Experts of a small language model: width 128, 4236 steps.
Below are experts of layer 4 (counted from 0) of a mixture-of-experts language model. Rows are named router (the router's row for the expert), gate (a neuron's input weights, with its number), up (a neuron's input weights, with its number) and show model dimensions 0-127. Each number is 200 + 30 x the weight over its row's rms, rounded and kept within 0 to 999.
After each expert's rows: a language model's description of what the expert responds to. This comes from a sample of Wikipedia text that the model never trained on.

# expert 56
router,167,180,175,228,224,223,204,200,246,227,208,172,190,182,182,214,207,160,198,213,207,221,212,218,211,209,193,212,148,164,191,243,269,176,192,181,173,175,195,189,234,221,205,210,153,230,140,219,224,228,211,214,198,188,190,155,178,176,208,150,252,234,180,172,215,231,140,221,139,217,205,174,263,183,135,146,210,180,222,115,196,166,234,173,215,215,177,217,197,229,197,161,229,180,216,235,195,188,139,228,181,226,134,215,216,199,149,227,231,187,210,231,259,221,130,185,191,209,188,165,218,217,236,232,208,215,214,208
gate0,194,198,177,208,233,175,136,188,177,209,217,180,180,229,224,236,171,204,200,190,211,206,186,165,187,212,204,258,214,191,160,193,273,165,193,200,197,174,240,229,215,194,201,184,189,201,179,185,171,198,199,215,273,237,242,224,182,256,159,180,220,220,208,214,215,244,174,188,166,185,259,192,184,224,133,144,245,183,226,177,203,233,190,202,219,164,224,171,229,235,235,224,227,183,206,186,228,189,172,239,214,195,172,231,176,143,202,228,208,184,142,199,241,256,81,229,207,172,214,182,209,244,214,185,202,218,242,185
up0,146,181,172,163,269,198,194,229,189,260,216,141,227,201,208,252,205,213,167,208,188,188,229,178,208,206,162,209,203,201,253,220,204,140,192,184,211,140,219,223,207,225,199,242,174,177,165,163,139,208,182,211,209,236,254,167,180,240,184,169,213,190,200,182,200,229,211,260,168,208,245,210,136,202,167,155,211,266,285,180,198,178,190,175,230,183,159,206,188,201,193,199,213,214,180,222,177,192,225,237,184,168,171,140,207,168,234,179,217,195,192,203,218,191,127,200,212,195,218,237,192,241,215,165,220,204,244,210
What it handles: Common nouns following the, a, his or its, such as course, question, report, role, album, episode, often before of.

# expert 38
router,211,169,170,241,255,249,235,190,238,213,184,193,233,210,213,192,234,191,198,212,210,220,227,215,210,201,184,192,219,176,142,168,231,200,176,158,190,153,190,192,248,272,177,198,218,179,224,193,162,222,238,257,216,207,196,206,170,221,178,238,263,194,176,191,221,223,218,131,194,161,157,192,206,184,174,164,162,146,243,147,228,178,235,211,247,240,186,222,216,225,210,240,206,182,153,210,234,191,195,215,183,169,132,245,257,195,146,259,204,194,172,239,192,232,220,212,220,185,172,216,226,196,261,197,206,187,201,179
gate0,193,222,187,201,167,252,226,161,192,242,199,204,193,176,208,212,193,145,213,202,228,183,281,165,206,164,241,185,225,176,233,190,184,201,203,195,257,200,165,187,177,203,200,219,230,182,182,203,193,163,191,163,154,158,193,133,185,145,254,279,222,194,238,191,235,207,242,245,212,209,196,181,193,124,216,195,196,191,170,234,200,168,204,246,199,161,226,172,198,183,223,225,199,238,286,177,212,188,192,211,222,181,146,201,176,228,151,206,205,186,219,212,200,208,220,228,231,135,183,198,170,159,204,199,184,132,231,195
up0,175,197,223,163,231,185,189,261,144,192,142,232,216,205,216,219,137,209,171,215,179,242,248,226,192,272,212,226,265,124,208,183,191,170,230,130,243,200,227,142,207,185,182,219,221,209,194,206,191,144,254,155,195,198,167,219,164,196,219,206,185,181,200,217,215,186,235,199,222,179,169,270,234,260,188,247,211,185,201,210,184,229,190,190,209,228,161,221,196,216,191,157,221,209,190,193,207,218,189,206,218,216,215,200,176,167,225,187,225,207,190,171,220,164,184,212,157,247,270,163,187,188,198,240,207,166,221,159
What it handles: Digits inside quantities, scores, dates and table figures, such as 4|5|00 mAh, 9|4|2, plus number words like twenty, hundred, million.

# expert 42
router,183,168,167,186,223,243,223,192,214,201,146,206,183,156,228,216,276,189,160,170,212,241,180,216,255,165,186,256,169,160,191,190,233,210,211,174,163,191,188,186,256,266,179,197,182,185,175,247,183,221,196,180,218,156,230,176,208,191,173,171,226,190,177,185,199,213,209,191,190,193,146,195,231,157,200,194,184,174,246,86,252,225,231,160,193,210,215,176,163,200,165,233,222,188,234,217,232,182,246,178,189,199,148,175,236,211,197,210,201,142,210,247,177,194,199,188,175,205,195,178,226,181,271,206,170,215,208,207
gate0,191,187,205,192,205,185,239,228,176,232,176,215,165,192,195,179,249,188,218,195,188,224,168,233,208,143,273,174,223,175,211,186,253,255,182,231,165,218,191,168,149,186,209,201,152,242,178,180,164,224,160,183,174,109,226,204,182,170,202,204,208,164,234,176,209,158,254,129,192,107,212,186,217,189,187,173,272,192,223,163,168,218,224,206,196,189,228,254,193,177,202,184,179,242,192,225,247,198,181,184,223,195,215,211,200,195,240,189,182,212,228,186,210,196,142,237,205,171,226,212,168,224,227,144,194,228,196,201
up0,190,164,181,154,182,161,222,164,228,212,200,219,184,213,208,176,242,159,220,212,228,173,237,208,179,178,219,187,239,191,227,183,243,175,269,183,216,241,195,238,177,161,206,189,115,190,209,198,172,212,188,221,162,137,135,196,182,202,152,195,219,121,205,186,198,182,209,245,212,170,190,140,214,204,177,202,186,192,197,179,198,183,191,192,192,156,198,262,122,226,219,213,180,246,188,210,207,180,155,163,251,180,178,252,149,148,189,203,220,251,247,218,171,230,213,207,207,215,220,211,236,196,168,216,175,175,210,221
What it handles: Line breaks and header or cell words in election, squad and infobox tables, such as Majority, Party, Incumbent, MF, Votes.

# expert 32
router,212,146,101,243,205,251,259,211,218,239,163,213,186,143,223,194,266,160,171,183,201,233,165,216,228,134,204,229,200,170,220,204,198,263,168,180,219,166,173,178,208,215,191,222,201,163,157,219,208,240,230,157,185,188,235,159,203,177,194,230,206,200,191,183,269,231,218,227,222,195,181,164,237,187,193,138,174,164,222,158,214,204,251,154,206,215,200,157,200,209,199,213,213,141,191,194,220,222,187,187,192,219,160,206,251,195,178,175,227,159,217,245,187,189,193,216,204,182,183,194,162,204,244,213,194,198,231,176
gate0,205,202,211,169,241,245,187,195,197,242,217,193,176,187,207,204,217,198,169,194,238,199,242,213,158,206,238,262,195,202,216,195,221,232,235,186,191,221,159,198,120,263,199,176,142,168,248,145,162,166,205,206,164,177,201,177,205,181,233,176,166,213,216,186,160,271,194,229,189,168,169,189,202,197,161,195,227,161,148,187,181,217,173,185,244,214,221,192,199,208,226,194,181,196,186,196,146,240,194,189,179,150,213,188,237,195,199,209,153,220,211,275,270,251,142,200,195,205,206,165,201,227,210,180,259,224,255,178
up0,147,197,244,218,169,193,147,233,162,207,250,168,168,256,244,270,183,168,223,217,217,209,244,254,242,206,231,172,199,222,172,197,235,221,134,179,193,211,177,210,177,215,201,194,191,204,199,185,212,227,137,207,240,171,192,231,152,263,208,183,159,198,224,218,251,189,227,235,254,217,211,185,223,187,158,224,164,189,243,193,215,238,203,167,154,210,221,205,205,190,169,198,149,158,194,233,219,206,222,234,212,211,234,226,208,148,175,176,200,201,185,216,198,231,218,148,180,215,218,254,229,215,216,215,249,148,236,212
What it handles: Single capital letters and first pieces of proper names, such as I|onescu, Cy|prus, He|idenheim, plus Jr, Ltd and some non-Latin letters.

# expert 48
router,161,148,179,166,221,214,140,222,206,195,207,184,257,183,196,180,270,181,191,231,181,187,216,214,233,195,179,222,187,144,179,220,187,194,212,133,211,162,171,144,180,225,182,208,194,177,200,223,211,241,263,166,205,175,227,149,187,181,223,205,160,224,193,193,187,267,199,174,148,177,161,220,284,162,203,178,211,143,238,144,232,248,230,159,178,196,168,223,201,221,188,207,201,204,203,222,233,204,200,209,163,170,194,207,284,192,207,209,208,215,200,216,210,251,172,190,209,167,208,175,239,204,237,188,223,251,181,209
gate0,196,138,169,207,205,187,180,210,194,201,215,152,249,170,210,198,169,193,161,264,170,186,121,201,207,159,117,232,190,191,165,222,217,241,178,163,188,188,228,203,199,171,179,198,178,193,177,184,162,198,228,214,198,180,197,218,183,225,226,179,200,230,153,256,138,259,220,213,208,226,192,254,195,223,147,178,159,162,245,157,213,274,170,180,185,219,201,171,194,215,197,177,175,248,161,209,185,204,262,196,209,241,177,197,218,204,185,187,203,187,178,196,240,245,174,160,180,242,203,159,166,190,160,194,218,172,160,204
up0,157,176,179,179,226,183,219,179,167,200,216,178,208,181,186,239,187,182,239,203,206,157,201,171,145,185,219,245,201,230,145,176,159,215,160,198,190,172,241,217,229,239,229,193,184,185,187,208,214,141,193,234,172,254,230,261,146,169,193,156,235,199,242,224,227,217,207,165,277,172,206,176,170,143,137,227,187,175,192,228,131,212,192,247,170,139,225,215,195,197,148,183,216,213,248,224,200,183,199,220,208,191,178,181,210,180,220,216,202,151,183,227,170,222,223,166,223,231,208,216,152,207,230,247,241,226,205,189
What it handles: Digits, decimal points and commas inside measurements, coordinates, populations and vote counts, such as 6.56 sq mi, 39,532, 97.15%.

# expert 15
router,150,163,144,181,191,232,193,211,198,260,218,191,170,168,235,207,232,161,200,212,203,187,188,209,206,154,210,211,221,205,167,203,178,251,171,168,209,200,156,208,171,206,158,241,195,178,139,204,193,233,225,234,178,193,233,181,182,160,220,192,212,224,207,192,265,216,204,194,185,149,206,168,248,184,182,163,213,218,231,134,237,207,270,187,249,202,192,152,216,174,207,190,182,150,211,222,228,238,193,155,221,237,200,287,250,189,204,148,219,186,204,258,191,177,149,213,161,189,197,201,222,207,240,251,165,213,208,207
gate0,207,197,227,199,180,225,204,169,174,188,178,176,259,146,194,169,185,227,203,194,261,190,164,161,204,239,159,163,219,224,151,181,227,217,187,233,189,243,230,197,232,164,231,225,200,171,190,243,195,175,174,238,189,216,217,148,276,200,209,242,210,234,187,177,223,156,172,206,180,183,193,154,138,208,206,261,175,143,242,172,215,210,204,222,208,227,254,161,187,217,204,201,202,135,202,228,255,233,196,188,182,207,197,216,185,186,178,157,192,162,213,187,211,245,257,206,197,167,151,148,143,197,217,206,238,238,199,216
up0,222,230,208,270,266,152,196,194,183,141,217,229,170,182,221,166,201,187,174,247,177,262,219,189,142,139,202,218,215,247,266,165,171,136,170,218,192,197,230,222,192,273,215,156,189,210,196,211,207,198,235,236,251,201,210,231,148,198,205,241,202,205,198,200,176,184,206,203,172,192,165,217,174,252,227,195,222,194,167,230,190,173,231,173,217,211,181,198,220,222,218,214,212,212,160,213,186,198,199,170,178,190,223,192,216,187,111,180,255,211,176,227,258,155,152,184,203,201,230,184,193,213,204,257,202,195,194,216
What it handles: Opening fragments of words split into pieces, often after a space, such as c in cimbalom, gr in gravity, re in resonated.

# expert 41
router,176,150,141,203,199,189,202,211,205,250,187,201,177,176,214,222,248,164,169,163,189,168,174,232,204,144,207,214,197,175,139,197,182,253,169,179,188,184,203,207,180,210,177,210,215,179,169,244,151,216,221,235,179,189,265,153,151,176,192,177,207,196,203,191,231,169,190,217,186,165,193,167,260,173,198,168,173,189,244,149,249,210,234,204,224,173,220,175,193,198,210,236,193,157,214,201,225,204,189,240,216,210,160,253,291,209,204,177,213,166,223,237,222,200,133,194,165,224,179,168,189,181,261,267,169,193,190,208
gate0,200,203,202,198,209,222,202,230,155,239,202,183,202,234,198,192,209,200,183,249,223,185,227,190,218,162,235,158,173,185,206,236,222,237,228,178,214,180,251,202,172,263,156,183,151,265,207,241,150,221,174,168,234,167,229,182,179,202,167,219,238,216,178,146,154,208,208,234,179,185,171,209,204,225,194,202,183,201,185,157,217,223,206,194,187,142,194,212,225,159,181,215,209,256,248,206,205,192,204,197,222,229,228,217,171,172,136,205,236,146,140,198,224,196,208,205,114,169,231,133,212,186,179,183,166,125,174,218
up0,175,207,219,164,161,137,169,162,194,166,186,180,203,172,116,219,213,205,175,213,195,152,210,215,221,170,206,196,193,211,162,255,199,189,195,234,191,246,166,166,175,264,218,171,183,213,213,195,220,175,202,208,188,197,214,232,235,196,238,209,183,224,197,193,209,238,214,137,132,207,220,256,181,226,245,193,235,223,259,156,226,212,223,225,179,173,186,214,200,241,223,186,203,128,204,154,231,243,140,300,178,190,205,171,198,166,192,190,217,260,207,224,202,212,202,218,171,197,228,204,218,184,176,208,170,191,219,169
What it handles: First letter or letters of a word split into pieces, at section headings or after spaces and quotes, e.g. S-troker, F-amily, s-melting.

# expert 43
router,236,176,158,207,217,246,257,212,235,198,180,205,216,189,223,168,251,183,176,189,236,187,200,207,264,233,183,198,176,154,191,175,214,206,200,175,183,167,170,209,252,227,258,223,194,175,140,238,146,225,197,179,217,143,198,176,200,203,212,191,189,220,206,237,179,194,181,154,144,204,188,144,202,193,194,222,191,191,228,210,165,185,217,225,195,183,229,155,226,207,236,222,207,169,179,221,218,228,233,221,195,225,147,244,229,207,203,166,187,168,182,297,171,182,143,154,243,173,247,224,252,233,195,223,210,252,230,188
gate0,200,214,220,159,204,206,227,146,204,232,253,168,156,162,211,190,228,174,189,234,225,217,202,233,197,224,230,235,186,208,214,200,205,188,216,213,198,176,191,197,195,219,202,208,167,270,185,213,159,178,200,248,193,183,156,231,192,178,189,198,147,155,193,231,177,163,153,160,221,142,171,187,212,209,256,189,127,177,159,244,230,211,164,174,199,199,212,139,214,186,219,241,199,203,180,226,186,209,196,175,180,120,159,216,224,154,175,220,192,187,235,211,227,190,218,117,172,210,231,244,166,161,251,233,199,218,144,201
up0,221,188,202,190,212,233,253,165,197,213,253,191,206,202,194,197,201,160,240,249,234,230,215,168,232,178,238,166,186,197,246,199,180,168,233,197,239,212,184,214,233,222,217,176,122,263,205,162,156,188,142,202,243,153,170,211,248,102,214,245,211,189,198,213,229,165,153,178,182,154,168,169,231,170,234,235,176,185,178,211,189,171,176,208,185,176,155,155,217,168,232,174,218,234,185,228,168,210,207,202,192,151,186,234,180,186,193,202,190,201,198,265,184,148,182,177,192,175,217,168,166,244,196,197,186,219,193,229
What it handles: Syllable pieces inside foreign place, personal and technical names, e.g. Navalg-und, S-lav-onia, Indon-es-ia, -kov, -osaur.